Experts of a small language model.
Size: width 192, vocabulary 22239.
Below are experts of layer 2 (counted from 0) of a mixture-of-experts language model. Rows are named router (the router's row for the expert), up (a neuron's input weights, with its number) and show model dimensions 0-47. Each number is 128 + 32 x the weight over its row's rms, rounded and kept within 0 to 255. Numbers have three digits each.
After each expert's rows: "comes after" lists some tokens at least twice as common just before its tokens as in all text. This comes from a sample of Wikipedia text that the model never trained on. Tokens count by the router's weight.

# expert 37
router:125131114115063107110154129117053112129120161088112103100095128127104141148090130126132160189244067123102117108106102107145087166137143100154170
up0:137097147203196127151065074138099145158132110143146142129114150147125155105131138121147098175207095178157115076134127114103125106167191206171101
up1:128097130141117124046165086119150070187195107139148118065087093048143096135137132133153139140098133149176100176105163062110132150159072166159155
up2:124092168136151113104102151072082108082196120120113084118172117123216082197106047138163177089127098167092167083127115156141127097147169112111063
up3:173141126078100095130062126114194103103104198092150097085137097104123179139151110105172162156136118153094123116172144116105140141112075115143138
up4:056123095098180166124104134130084108049128146153126140149058109101169115177111128159091142198173100119169126109153135056083089118133104099104102
up5:151086156177164089134080157086178150122136111098122173104088130148128200115208145123140121125142170184145107125151135174168146119112180161133143
up6:156133188154142145086128155112152111095130130105078085171173127163149187155102121093075150103150096065140136095132142183090087092134103142130149
up7:143088106177167052163128180098091181131091144052098155119144121157120140145157130171154137164081145138106144121122119181207146142139110124136091
up8:131153138085131115057138146093119089125070159127133165123174133117071155102119108102113137134119113120149137155090114130100115148121082133053123
up9:105124111093103087141126177090090143167117163126097183135102141118093120106119098133136136102157110222139176098148121081184133171116088080068122
up10:125091087147154118170145134114116167133121119112154135125064077102102137087169124150135143043172103153134155120127124144122191146123147150154114
up11:197087086163107182110175126147104174050082114123115101131177134102097128126126150138110112123090201072180144127134142111105132114175134099114133
up12:107125157185121114145136165144163133125074148100135218057116103173120112124117151096147161101102141114082114116119116100118117114172091108103148
up13:183140065104128123184114174125110183131152175149141124205154118157091171132116106120084146217096158124132154116085130106151126164114090120094084
up14:066104100097121082125162168106065156161153147128092141137181141190090141151124110164130131126084088130133123188161142163124099200123126187109093
up15:077143076091103181137151150071123130117177167141115096127112136094110151182197118153119188124137168182103152154089133124127163135174143142158070
up16:112179141172116087078143052076148208161129123133132127072095134129108173127088107148155133112125198149160128117148131083121108129076073138114151
up17:134155145142174149097145134140075110113171110140133092071066187188128157111112129160119148132118139090129148106147114108158170119134164194097189
up18:082173189143135164119097107060079148151130168129165174173128137119137147129126143108065087102108109147119055130130106142143123147119076141072081
up19:142090154105195131062123124118155086085135127182045132090106077124108106111144108202099124134103177121161121113131172127126092089152107128108120
up20:100036043127134093137142201164122101109143122134130147076123147106113130185114115151071141155115111133122150143144148136140071128127138144124101
up21:113145130117136163168133125135166080112113132111135111079131093140133169112106127079169125139131167125055105141091076086161138134173160077139119
up22:114106151131090112145142090087111124140060126151168156089071171121098135144153126127180157126110104108165166069155117129159135128146125107112115
up23:169174184139206125115150123193129170119147153138149131101186103209120167126108121166149124076177151099143213156106118173164136072181094140055107
up24:111159134105202212147142175160128057140089134090049137136160203116130154127120167150149101103154087109140128113044165131118117126143095152157219
up25:147119122099131135159114071111193134114188131080114128105126150092146174136170100158121041110119074165091103103130170066192167146144147138123133
up26:117092089083077139120143111119129145063127063115136128102099184106156200139118099133185121090160124097192130123084111102140127155162098109164139
up27:106177104069160188109169069148081100068174177131106091146082105102108179157093121154164155170136173096130133159194139150162160175085089133109136
up28:119134097129123195141155147153153068136105201109087099096125155094101142143068106147096145159138160117078149128140148088117089170186137071127113
up29:143101077144116106104155135098039152106108106088117055091110175174163126165135126078067200159068146096170156103125140125094129122179147122174113
up30:115173140086185115075134152115090154090150118120136141076097100098133170099085109141149114175110194091115148156159125121189125121156109145068134
comes after: ",", " to", " said", " is", " stated", " at"

# expert 59
router:150142097061113105131152058127201091121120113110080146124094104161139155113111142083174137211135173162175160151131105107124112154079153099119185
up0:129111123165194091068137089045120195087152171112165119119167169085053088151077106149151101128128119123065175099096123158151089147080142133185157
up1:123059146110159086117155114159085063094130153076125169092164101088100092127096101143104129162124102128126168140101181082146150196107160139132100
up2:132123168128118157140071118101069148118137118115150101067142099083151165100136130206114097187136122111124097145131122111170190186151120117121160
up3:102120080153114165136164071138151166086103078154122104153101143092123080089160137146108093134133134181122081153141149105064120052120192103136144
up4:102101089169172093101132091141132132140121121109117117091168144149126123090150130175115105105115081131134151167133165122145098177107084129129092
up5:140137215165214115132162139109209087113173110190128169070133119185111108082182135110127117145076158084117136099123145112161171153150104111145105
up6:131130053140123132103098141097163143145095131137170195185123158125139096121122145143131124159136099115131164116067158071149193146140165151136051
up7:183105142138124090117112163091145153073112165097146143128126158159090133124046118155137131140134164098155106094211145183133182140206132120146163
up8:128101111120137104173066147109132096173169136095146144162088145083102147122113162134093113129100115105115088145112145097123132117151129114182122
up9:135103145153122149138072136138087174169144136125116164186081126104122067148150146125172105093125106099137074132106121071100148071152125146077161
up10:147151136114134046148129163120116110110045162144168126148110184134139130121060127089164096153086161067116118156092182077145094136143170119096128
up11:110076127141139152151112120154090102086109123150127119109175147139150120176147108114108186106034082144137150180140161077171158154126164109128181
up12:111186118191153151171124172023162138123133150200091126106125116151102065155152111146125166125157126207143152129128125117093138127098140143163143
up13:115131062094087201155105172150142194110105078144159163202117055159084138168217171099118209118077149123097133124143191125142131057142099138116093
up14:117095071162172129122160153149153190129102167157140174118165057154170118119089102114178072165142140150149106136138126123181085152155134092113078
up15:078129125114071094097132107117198194102093090120130137119135119117132158082119157147093157119089170092119088132074125107063112076118118118104130
up16:073165141144084153118072200140159133099133143143092130133139151179156082146093168133050150117093188081085129114153167102114113118162108101104096
up17:106114098156091188108160102094093166173122151171131039147145130167127078144178127134115089141092144124125142131101173135107122095100158103193194
up18:102072151185178100133179070132118170153039137134110151094110097129135097130094161146185146122122173044180106149095114169083142155172113151139129
up19:074097112181144123132111144119142146154120152107156150124198128088166130103175048151125088114167109117098126111139130103128140137138140138149091
up20:065138125128165111111102160105168103154128086149106205109084143158097198155145175114109066101127179116150068102074147071126098113125168103137138
up21:113109169167050145067138112156093096184161112111177118158137127103084150124129139110149088097134174120135149125103135164136127118137151113158150
up22:122167127215079158098127033180092142154113153093128107141084103129147076105122109121172141138090182118089105128098144157111147200123154135119132
up23:066099104144103103077107085151106148176194108123114130184106119129142124133148121154092061171162109129155098127114140153130050107090120111109096
up24:128128094094151148092141129135113110081126135096070149113122065168118185118149099154128123161094155105150141148125198059121094124090115197104155
up25:109181165150078081127122130137081154149134164086095086198116088128095103096122140173119079144140102128122105092081199131150138093152157063084158
up26:103076139098088108091160147192158166130124110121117100186151127138168157106087109076100072089108155137113082126198080187140117193184106085094103
up27:101161091119124101123104119184136214138087126166148177125133135148132183127125194118135136110133093150092148059148117115061167157148142151123079
up28:136123082166097111156180129151095132198114096103100124089179104126105193153127161115185148067104093109107132162132136108152114168128141175147082
up29:137139137162125139115086077104164103123112156098108138111156143120083082147147128093062097150063129096166134147119174076148063154128160115159112
up30:136100145156132144133153070095156121135159150069124151108124140119183169098132149080184102141110142144100137074103104132155123108107120137132193
comes after: ":", "-", " of", "|", " de", "="

# expert 1
router:128074119097115112154136126090152039138139123150199134094102137086060113139111144203178170144168088166131093112106141149198126153134140108074123
up0:075200121162126102083059130149144164104122147115158101112132093149166110146132119146109097143095169129115119120089155129177141144184176148104124
up1:141109098121125119101092119157168179110090160125144033069159145164092112167156144076106101160161138100100157156102155168105085132126092124130129
up2:071122096169131118171186148169133105182101130124201099141152119063164096168146091125215121107160114147155136132117127105191100118127107173138197
up3:093136099147090120138150142151145146131149113120120114130145126112061155151148097133042107128125068142156126158105182192141117139140153124095113
up4:091139148113084121133120182134170172115082148168109114165122117140159126134082179137144142163092106096112119039117153122152161151121147098149138
up5:147163113176132100134120149079144085095117157148077090124142118109087075123151110137141121075108150095123155151146149122082171080126181135104115
up6:099179131207203121143150168107139139091153081172089176162132154117151083119136161170193098128119116151166113156091106109125139049124138149106123
up7:100171098162128147088154151138145104120145156103150138211096105091128141069160122033124097105145086175134047122143128174068075176124114145127147
up8:111150097125122098079152097176113138161167126117128164172136155103116201111098094119117134119090123148088096088196128107102093146083172076163168
up9:143105092151050175082126141141119087128108131118117129135177126138090151125106082139143178103107087111142103156131156115111073148176144108051040
up10:130140147126140120143167163147132116186100118109144084164155147149159144154150123072142111146135128117175121143099064095116114141057121122116113
up11:156164141147109052171174151090164139134106130119157128106122086183120123070150116091141140108093121126113104152130139130128155181094151138116145
up12:138221148132161072113163164105136089095152070056137089179128125130120111198135142129105122143068161125132177131150131163167167112192121173115103
up13:172136115114171174151139141114089134113163158151161122179090138186114070129166145089088113183178129078110140093072094060106119112136133142096089
up14:132073149162107102101116135130181211111105078083084134100173153109156072111077131139108111132116142108148118167104164126105119086103126137108088
up15:179195166175127073151100151105157123133144088157154163136137135092113102149164129165155160143088075139178118097148205167091139121150099134146119
up16:178133119144092106193098097092112148128154115152131154169125158147139080142219141113086149100105181165167173118141169113142164120163132118081157
up17:068146169197188116177125128056139128105140098130174190144100133117137106146126099126117096152112168163074082118078161028142096119099100114169118
up18:093172177078112169212171124139066136185138094113175085155147128097073156117110154124110156137113136091104132097164129095145140137098161109154137
up19:150127135145083149115090122138136126063153154071097180058111136099111154134121162141119143113084143156075159106148098126152115106125167107095081
up20:108149139170120118108140141135110089082160108103096076143122142076055077146132143134144137138189101126147115115109111131150203097113158123125107
up21:138098129129169171076168135099124071140136116167092048129108135088028101153109103125118132123218142129136111140071146170136163105136085151087132
up22:143108118109134140123082073147128141060142099168128134142123152102125105131091138095123139142027184104103124125129116090176161141157198148100125
up23:122144161173087151182150147142182146137112111069147092147110115108156115187132165098072082166149097114129063090146120145147114120146141116128235
up24:185184143120140129170117190121141115109110052161161142121190091135118146138117140219126122072154190081129175137086114133107153063130162172169102
up25:173081085098087080214167087166147124083094079133172145138101134157107139085179108121144170100076131125157067174143163099130147134153158134139131
up26:151182125075121073120137082159104143150126156215101109126136106100126089164158090109199148203145081077041095156100145126096186162153165104137134
up27:140094167134146128105092093148113124077136170159127088126098104159184089197112104078117127109099122164102154134161087099104124101130125121111085
up28:124149082155164110123164132099122130067147214117166118119137130147070107170149086112139092117117121135127117116106113088134155171146158129176141
up29:156159121120172121130111072067029125093164143151154110091124161136127143096085082098126171069127107144145125140175143080124148134122124148120128
up30:089144107171122109117143105134130114117100113134068076164147201130107148148216110174144113106152094107146120123138157131126112161156104117122084
comes after: "\n", " —;", "\n ", ")", " 3", " 1"

# expert 25
router:155078133121139129151128137113154137093114157126149149134135121225117157073034145105137122156135145173116106162089029067150107121165142064166126
up0:110136159151072201111123105132091112127143123104092119120125117141141179106095126153120177096153141143108174079145068106127142111124117162082122
up1:103158115160169106140145116134112167179160133136114082181079193086096131130176090135140120157161153150034077141150076120132134176129176116132153
up2:135114087148167142147136154133118126193154153137101119125141107196197105103147158144166119191133115152099167126124117143108172063149136125127130
up3:039155075178164152149121116111118094124140162123135150124168099093085191076055083192142163100174127182119166167187103150136151095147113137124166
up4:077150159125104157152136157113177083116095130163176200097112095118159163122104157127168110070182103120144145089108144141107143089162147143182140
up5:116152170201168118149068130136153096080104135121203145129148132087169107058148118047088087143143171144129143085190070164133138186138128170137129
up6:114160135150107132125105153168125159107134116139106173111183092146203171149086143152126129107162173112115156159103094111131160130077136159086139
up7:098140147170097143112143203112170130131073127144133135197159093115175159101069084074136131136128108083155109109123137103118107097113149149093193
up8:113144134155161070132140092110084121077138104098105177141087143095109186087095169139097096067135162118126105106142109078132146102159127103090144
up9:143113083074149158088102182117125111083154103116067124151140094092137067131094124143137062044138100097090143102170161098160143122122128127147187
up10:155127082102108108107119117123133129156133118127133102057160152177123155163159100056165100153112161192147068094121107126133136118173139131214123
up11:079092134150195097152149114100158095173136126143149123149150153105144103082063127143159104129155127116096169148133129082133120155136136134122121
up12:123131117110164155100077089105074103154104142072078165140098139155153096162187157120086125115147130072128150168153148116134161135100172163130123
up13:108111181120092160150138117161182152086113101077042074128201145105110139128106173168172173103094170120143154137101110164116164139068119121118152
up14:144098100149100094106147130065125148180134113207153073122192037162148065077134104134034153110172179121120127137065105205110077109161111137106157
up15:120092158128098117116181112108162135190136130144147161108096104142102175126090151142093106151098071161102131075176162169084144105174119069102186
up16:055218135140171079086154155133109151098112121113113112146149102173155132165172120123159162146128181173150139151130124132124176140079134087067144
up17:083060142136151168176127129180102132138110080137103076127107116160211156127104095104125124068127097114191116147069150105115140099076156115125138
up18:191148164083135131112141128103085169085152089119069164082038129096186148111172143126151093110099137118146103184125171210107084130163152132128137
up19:097087123181088136124139144149137124107142098116080092135137137205134089158138149149088174176090128131174072094132118117119151088142116101120122
up20:078102149064201149113122080121112060067135134071097103074142083156110083117169095157137148134176155175178138066150182137145100122185140118085090
up21:042123171156069122105118125116105183178082148144121100136108103114131200113205128110170098119131114228105146070132112107173111117106142149062147
up22:136085108114121131161189066139103142147118148120150137174093160112117140145131076136128144151147099100147172070172161129158108118154092072128159
up23:077147134106124148117134118146086140103106147114090132166078198136110088086222107114140180126160127142180128136111138180094118140159116112154128
up24:163116131126167152124063124144119156096144149094155095177133124164109088152122156135141140175136165163156069153107106122131186124101097172137089
up25:119105115145166103038126119061065140138169132134158130093096145102087180097104107178163138155028138192165171162127093139162221144118115196088130
up26:149149126080105114113214078096168189102134145129105106146151102166104107099149096120067129159177091098091064096168117139154156147075146096133147
up27:122118153120134127106158128101145120185164127171105126114099101137082116120125155151135161123133146144083086066068144120179138053134133139193108
up28:109068128115153146146186101142155063110181080101144149127138121152124101140192161155087098123152125040114114127090074142084112102102064080146154
up29:077117063107116205171140136127093148151136096137160131133138134045079159146085076112114127109146143168125157150095095146084172106125069146152119
up30:145108149117141083099134100133146128136170109120189186140101123126160158089115073158131118104149101085134096174098116188129137150141149154153095
comes after: " ", " 0", ")", "%", " 1", " —"

# expert 32
router:047135088097137094144130100132103101111115176147125115134117079115099195076158154117121155190184134114152145130117098217182147187144175062080113
up0:107104125050174148161093171082081058133146118155139110098173153122127151150072127145074180142077143162111173122138184104129078105127089139152057
up1:147141114154142153087145083123075111101102075090088178173105132082145139091174127167125123127129119154100103154119129124194134120119123064123135
up2:176163182137100153100187060135120175160117142126159142124142098101115056149093117073098138129151089133180117176143102122104114117155137147112140
up3:110111116121153173112089103151133133152126109124066119128105152142065118125172138141151155114102096188092140098171156184081124109106131168148120
up4:094159128140094052113118100131151153109136146132133163133122094111157125133164139110099208116101081085160114128151141130145106171156124095095100
up5:129096160108055127146099113160156140086174054113113150127161104098144116150160175206158116108163142118083177169140103127122117182152156080139122
up6:135123127165150105116079103131133114092163134149139138122129133134113086140104176116157205139165176147091118143171128172130145124151151133143180
up7:195131125153187197148133160131133088082148185145122139163145103101193163123148134224137092096138204139137127180137131144170134175117121119113102
up8:108130084119093156089148194109059126117144110128110105127148087132148104078085128107122115122104237127173141088160187107106152159186143119119079
up9:148111090146161144095108186111179126170118145129101096118104108135106159104157129062163175191190113168161119156183122141140186125114120173150090
up10:140192156134108150139154112145152063099129145130136134121101158077145141166097212079127159097116160069163162123052130087124123099185128143150140
up11:102176121046170132154114157183088115155113138178119125156133137141119115084180135101107151174091145100109153084152113097130136167173144089131093
up12:150147108110156130133098136125201143123177083103114125050031134143095077092125116147136164165131182131129150108107153164129142163137057081089115
up13:203110162097106163113113131136104179109106185139193116147122118106145071060136102162144145166122140096095125117153094115156187148136115178153090
up14:112110146082123128123156205169102120134139154117135162205101080085116080090144108134141190128105121133157156135064139158138176226188099110131140
up15:067121157181106078141121154085099143094084070130122151140110106095145123113124146138110103126113142106180199069090121117104091114113119114098151
up16:081163126128106132118148135128138114126099145116139140136119141134170152095153162170156157129094117140160192121104121121126098155150079063129134
up17:114027072164176098151151105171121154162109134151145162072142163165117133158128106174097164112110158149150152130113158135151142101045123120148150
up18:097117197135182121198124162171093142115095162127151190181142050094167143160136152111119118115110131058089098168081110140124155113141101119152162
up19:090110146122132132153093137100182058167084147117175154158119093106167099154145132113098162123179104184156136154146159148118103120139094157159070
up20:125112103157173105090133119095111186099133120150125135149126144074098111146162176108124105206089102087141149200100115139157141118150139100151142
up21:144124114187115092113135121089151155105142105163199154131100127193154167143133150143125120204066113067153113109136147062152101175160066111208128
up22:089136136180143161105091193091104212115171134149137130147184139094142125109116133128123169193142058061118128126110118097117069120140141153171101
up23:092128169131152098117122171159049128092109152149081091052110178148120181132172115175099126137110124063124086112178121166138115097165180110122124
up24:073113161129092152114126129141158127108058152171130086141177113099117127166124087130076123130071068096160114154136130095149117064158196191133154
up25:131127185083128164133117099119157140144145157133106126152119107137080162127113110150125066126097140043105158117121112088139169162173139118170119
up26:136152170108069144112116157161182120122112133147096164121122109093132111150076136143129150087130161143072129145131097087155174149126107131100117
up27:188175096088188171182134120150117140115126103130107126111126159116093145133123091113118126224131151129147108136049128145109102164145083123100113
up28:131149139161155133116162177097145084168105070120122194142118135178153149186156090143130061161104115156136153155126148159141127106119131161115088
up29:160128139183186174103060124089139101134084148134129055119151059156117109142135082174143117136172160137137127119163131144153148142119155083106061
up30:110113085128149154133115156107141084151127123152159122102162130112163157125133061118094110155075116137111079135141083131188175130126129115140162
comes after: " the", " a", " and", " with", " The", " their"

# expert 22
router:120143068040133105086110041095145066158114167175076106164129153117063147106170151121124150124154179173108078114152136162126108127087133111078109
up0:163125087063130076099107159186122108141099143070144138113186080066121110146133124126150128150137067140106158140111133147115178129177140073131141
up1:088092097166152126123093090143149135140100115075118130088143152132090144156128101123138134089134103169173132166066158127154139152097097155114128
up2:208133105105148163145083171127123110128106129156163140107129152077162155137120182119079127062123118155131102127052129152158116141108125162162142
up3:140118148126164140094102093139149115095181146133137103101175151105134153156115197157128120083174132100165099135130135158072111085133136115125149
up4:126176068149092117135133186095146145146183145164132154124156118095086142153146112134144096059135178115114166107184111121141104130132106132166112
up5:124138157174083116078083155096178127033088142117079220137097124069119126156176162095157087122127099169098051143130171113118059135076092118131122
up6:134184127144156115073149092108130074081098080093087108203047056148129148119124094106073108121163120162115162120112113156151160100129126074096108
up7:087137139087091126144151095152127150134123125071140128164119133142101114096167139144137176093128137189207137101215155108111141112122127070133140
up8:178197115140143118116156098116162105150168133142111144167120144121085142133099138144079184107098093054157104112170164169101172125132108079171093
up9:112104101133126141124121068129094139084106089114150077111167097143139109128156143150100139187128120145168184155118211106099139090101139126134130
up10:104143157063130137136166147169096124127074086067094118109178128083115130134176122145137087142072105150155166067125167128129143116124098147084139
up11:095137164112159147084129100146132134141181136139173044152131187146118153124103062112123141103189143154134149121134117123112097135100105130147077
up12:113137125140122150164097134111102128145166114171063113138086146058106110109152082152113123062137118166143120040079171163118151113156086120138095
up13:106098118145049136103139089119099113137137114133123117117101131049167088084145128072160115106115125156127101125134125127135143185124132078094138
up14:130134152150149162086079142034124141079166137128164084155133170130081154156154093152084098122098124127072111089153151115101123111111152121121196
up15:152116096096048171129136112150122091125147126224146133076129120177128137122114099168112144119128148114051119169150200141089151037151139178128108
up16:129177093111131118133083115111089141152144059135133124088130117169079128091196119090139117154115122140146158121147096111155171149139079148135169
up17:124165130151141116126099127101111086127133176122143162144105111122145129137171158159152167081115105168152111143157159113157110107160139143203097
up18:107137195118115140103168119090081170099128102116220119162125139111151152104140125065095124115167130162112166082124122084125133180076117123148081
up19:138114130089131184128159132168133148131157147148135162171139096072134074140157127138187144149118135133137179119203095090140134165121040153107124
up20:133083087114072107121165129129106135108114140134155180127155126113140142165170149171150156120133164101124117112082177127143101103101138179185111
up21:139152152159127132109114111108106095113117113110167181174094128123132123221141058071112110112142118135151165113086072171144156123102133075179106
up22:108123173139153124103098085100121171142106129172155126108114173172135124151136131132155122095155163175144143116128138113208156130046051156061143
up23:117165085175095155129112125101109148129091160117070101049129118137136149111073091139100119123099118125136168199180137112071144039145145157167074
up24:103145110149105127132158122074122101047122150115235146128074092113084116105105149085181110099149150125144119136157123196171203133111064105116110
up25:133116153130188120169150151122130162160085106108141168128082164146074152097182147109123045162153159136117135112133154127114136078143087064065122
up26:089164167113120155122167131190125106084153118143077141198139095137070116138159129113144154129134183132062205092119088122086157172159155167132129
up27:128146131132154123145050105177114149125168107087122168105064104067124135159216112133145114035113134120123092106109147197104103107111128170125116
up28:132129072127153120077125119117120169144091131123058124119140153140121115158160129172066135136117099122078137108136153154114121160133142106164052
up29:157090120149149129085161134223099152156098125147103115117141165138134095086061163099130090177187136149146144166135117157127085096074073068138125
up30:101136100090118142135110113114135113143122137099150137105176082146087154183077171114127109074083124144165120113124168188117087117141153183125130
comes after: "-", ")", ":", " ", " Binomial", " Genus"

# expert 52
router:124114043124163073135149158080147121097115112099152160116163125147181142170035156152191157167081098157152106118082165147114188111157164086075155
up0:110152082137127116089123172169113151078105131104133165148164127197162156146107127117160092090133049170144093136136094091136149182179081126141100
up1:171120208086147106144104148157119090135106114158127113159114144124074081146087135096120155084149133159185136075231132126139136139056125184042155
up2:128167134128130046136155163120158125120115153168176155170153103147117085116186144195179155130135107113140145150123126099196176100116132106160090
up3:124116110104115214157116180099140101152138104128111092133160167149091123120127100094133100109133105125112216099118158186095143181105154152092049
up4:110151189073135074096137107093085133143128186144186088137153136136106149124121110120106148120097107175088124131136155111183153119043128069096121
up5:158119122166118131104202136104212076110099075088113152139145089144137096108193113173184107116119125106150137157108160128101090121067171141159112
up6:062120118083081176089089149159106170136133205065091107132154126082111165085169128120110165060116102175137120140124103141139174139132082158071082
up7:097082144071144099205111106119163172162108114124146122096109165181146067127135125105146134187146116053094095106102139079152144102149126100170140
up8:089092112158125114152142133128150141105130122142124115074136131142139127111110153205108161151095125173131136161132102119137230102161139146137134
up9:114123134110142137093137115151202134089105130169155143100119092151099082157211100040066147149111155040147127069088076185146134106115118131066132
up10:187106097078128115133135151088116170142127163127091104097186135116202163086123099120106116092082101135171151104175054126159181083169178148097154
up11:052101129159148174192126153147056136172154107159116137097122125161156107139124177163100099101118106085153094087110188140101114095082089089112155
up12:156116123120093149076122166171111110120149144125129082206159103115177126111191138088126141142119136142092138154166155095172173151112161095180076
up13:083132057106072161165127174145109160117142161042057139119145127187151134111141147091123113137136095134109121127175149178133131089110105136138075
up14:155126137122128134146089058134157117145105133177154120049059119088113114141110115103091139143102167146125169137164088096106174116092177083159104
up15:104074098115071112206075167114110080163138136164066158161158082102123157139163141131103083101172108139114091117132180122086094093108157114118178
up16:095089176192096107177143132128152112054181108166118170156113143107095093086172130174195110195118172070079091133087150137177130094190172117142094
up17:104088147143139104110211168180105169229129148109120184128114145111152155134129110095134111103091096095106133147122123104080092154133160086155165
up18:083104124175156074136124142127114189142095138122198097160107064151081083180122118190130141109124093134126144142092105052215131123174126002144075
up19:161115119124176185173157158103141155172158155085141161120107168023137120126151109101118142143157113164118121089166107050176136167115132067166169
up20:033138153114060161113122159115151101104120131168103101159110122151111098128093114140126131108099062163129175108126135111072178146126123167101086
up21:158132090130085116121184140197111138056130135118164112126135124177138160168096078105090106112151087205104193092151178111119132107106162167110135
up22:083078128089147105067124122119126123094127143135156121104134059160134144155170122059103097133151084117095132161168151125166096115153071192117108
up23:115157114172177147112138061090113095085101187104130123150084177130154115148118116175187155129116153135147046149122141117117090097126128116147168
up24:104159102134088124071127145178079132063142147121083115158128107116133142098190113144102141133101134145165057131138128108094091104117112091172202
up25:154134187129172124122118139105123108083105111163130131152132197161158070108157175156140154170133145085069160101131075106132153094145145119141083
up26:150060157127075098107117115117106122082174108123151161125094109091064126073095062129120128101181146150105139088136136130175071146129171167084168
up27:102150142134128151147139138157097125096140089115167137126111190124119130069222115171067124101168116135159196132154099159138104139070117112191142
up28:122118166095071223160146074112141112148127134147144123109129183076085159100162109140174125112164215160113116104186114127132153135113178169122062
up29:138124160090149093182119112104123091138138111164086104136131073122102100144092125188092079138116153089132158160113079082175137155128117121143139
up30:066152106138117137166101129155141159118128094159089130051111076100140143184097104142110142123181134108122082153125129113137166107173138124164094
comes after: "\n", " ", ")", " 1", " 2", " 3"

# expert 3
router:126144138067114103141104128118142145052118186097070109148136074179120180153100129102073134189132148140183132130120069116164146160128133089177178
up0:160189101112078105138129153137150140121136183139064147130119156087121130079096082161130130125157105125113173168108133110113143206113129101146144
up1:129166151122135106087141192157191154107124106139154159034098155149153103115107141137089152046122102109127123186102119169106126094147154188160143
up2:107174104151127102121101119139124156103156152140124149150101097156139148126086109095131098156145144140122161102188109093171180103201055147095144
up3:083151105168091135075173132067142139151163059161104136101083095124141114154144219150157128160111137183134064061130128136079136182160161104111124
up4:164152117128123111122144134145131116062121122110139181125131119058101128138034112087123187104106132153075127083142144105121204151145172095086199
up5:135136169093173112158161152139158152110117162098092148124184200165132189169148098128184142134103112083141105163195197095138155122191124104125105
up6:101141149134103136163131135095081120152127067131076118098100168087110116204069124097146119141145124090122120147098117115188144126124112177175093
up7:062120137174088097137102149054165172129191098114107184096087082113106166107108095138123073180119146147179137106168145117141113121169135101111106
up8:136180123161163165104081145143107138068147164131146100113109145157157126162149112118098129123151130123167137182085137129213153111154175089154131
up9:214098105155144094096119125135084152130173153183116139072112142112112152116135141096088128105094202145088140157202147102163162127127130125122148
up10:130110147080126091079107161051153081130152105118114169133148150108154122136135112110105141123115146129156105118124125131167162113144161104131201
up11:117138183132133153130112182122113188116079138131071105099129199113118144152071114154122106124102074116155058139175168091161145180089149179143188
up12:148156141133067094099190130151197205090158163140157134125127158147119116140110128123160071100123122167121137135116145071099141189107150093096091
up13:143130091119147155118166131107157186102177135162157182115103140186146103152109109096181163122073125181095169167097106091133147144136094181119105
up14:169126111183133183119087104067106108109156192152146173187150125154142142171104144156117102158128121144107157135083139154116149128062142166084125
up15:152166097135075152104124094086141141117105107095108105139124153116161148140123105133126085121151066100153093103116105128164079128190128155164111
up16:106164144172122112130127084161164131081092119117140104126136133142117146122098137192128108126088104140061149115045124093180107167143101138163076
up17:101133131084180136107159168168164107114151081150115071137145154080108162151078084109096106099136128110163129159130171108178122129160136078096076
up18:141171093087167101175138086143181154177116161130173121151120141159123114058129138090141126144118101112067133136115109090132142107182127107140163
up19:159122199133103179161092117168125118130123157159074092189145077155130111150117102103112134120068130124084157152116099086159104149096136067061156
up20:159157105100149159150152119151127144120135076107121138114154065156165164135167105168144131187108166102091106177139193132152118160109155097129166
up21:157078132135061121099170151125099141169139187103146140113103188097103149176146090124086160143128115117102166124173094177145155042143075083097154
up22:119157131078130184134074153103162095137184126101135079119142183115126135113099160163131196133121136180160119100180176165127112137142118136116107
up23:130153138109176126053123154146122069100130098141138073158182116097104219118126131134149153097096146156161169102131161129157189151136127167150174
up24:151101138105196119120174133099109167141111175121053140148115147090136102136144125097153163088126084110137106156160141142156141134165072133152127
up25:168128145126128150125143096093196122157092109133156156119113136101147120144133152158181143153105160118116121131106112102093183096137074107098166
up26:119086121093138161062112118167137034077128112125155094130200146153147170104077122168155164123175166157090089146126162150133156122142123097154085
up27:078133112134143099056110099195144093102096179089084164122139074132173157139101146120084136114138171137089108162095123111117200100138137141121141
up28:130151125123149118078107187078118173126063112129178143120133102146123142153173077143125127153095110066140134138144097160137135127155158139125127
up29:149120102058155097117094177133088140122166115165112101115120151172096091087094151108171164166138170155121120115170171152098119085141117194165081
up30:115156128124086171108122166167117059113108100085094136185151207179090106135132050104129083151111123141122127133098140113118089126088110136186114
comes after: ",", " is", " was", " and", " a", " are"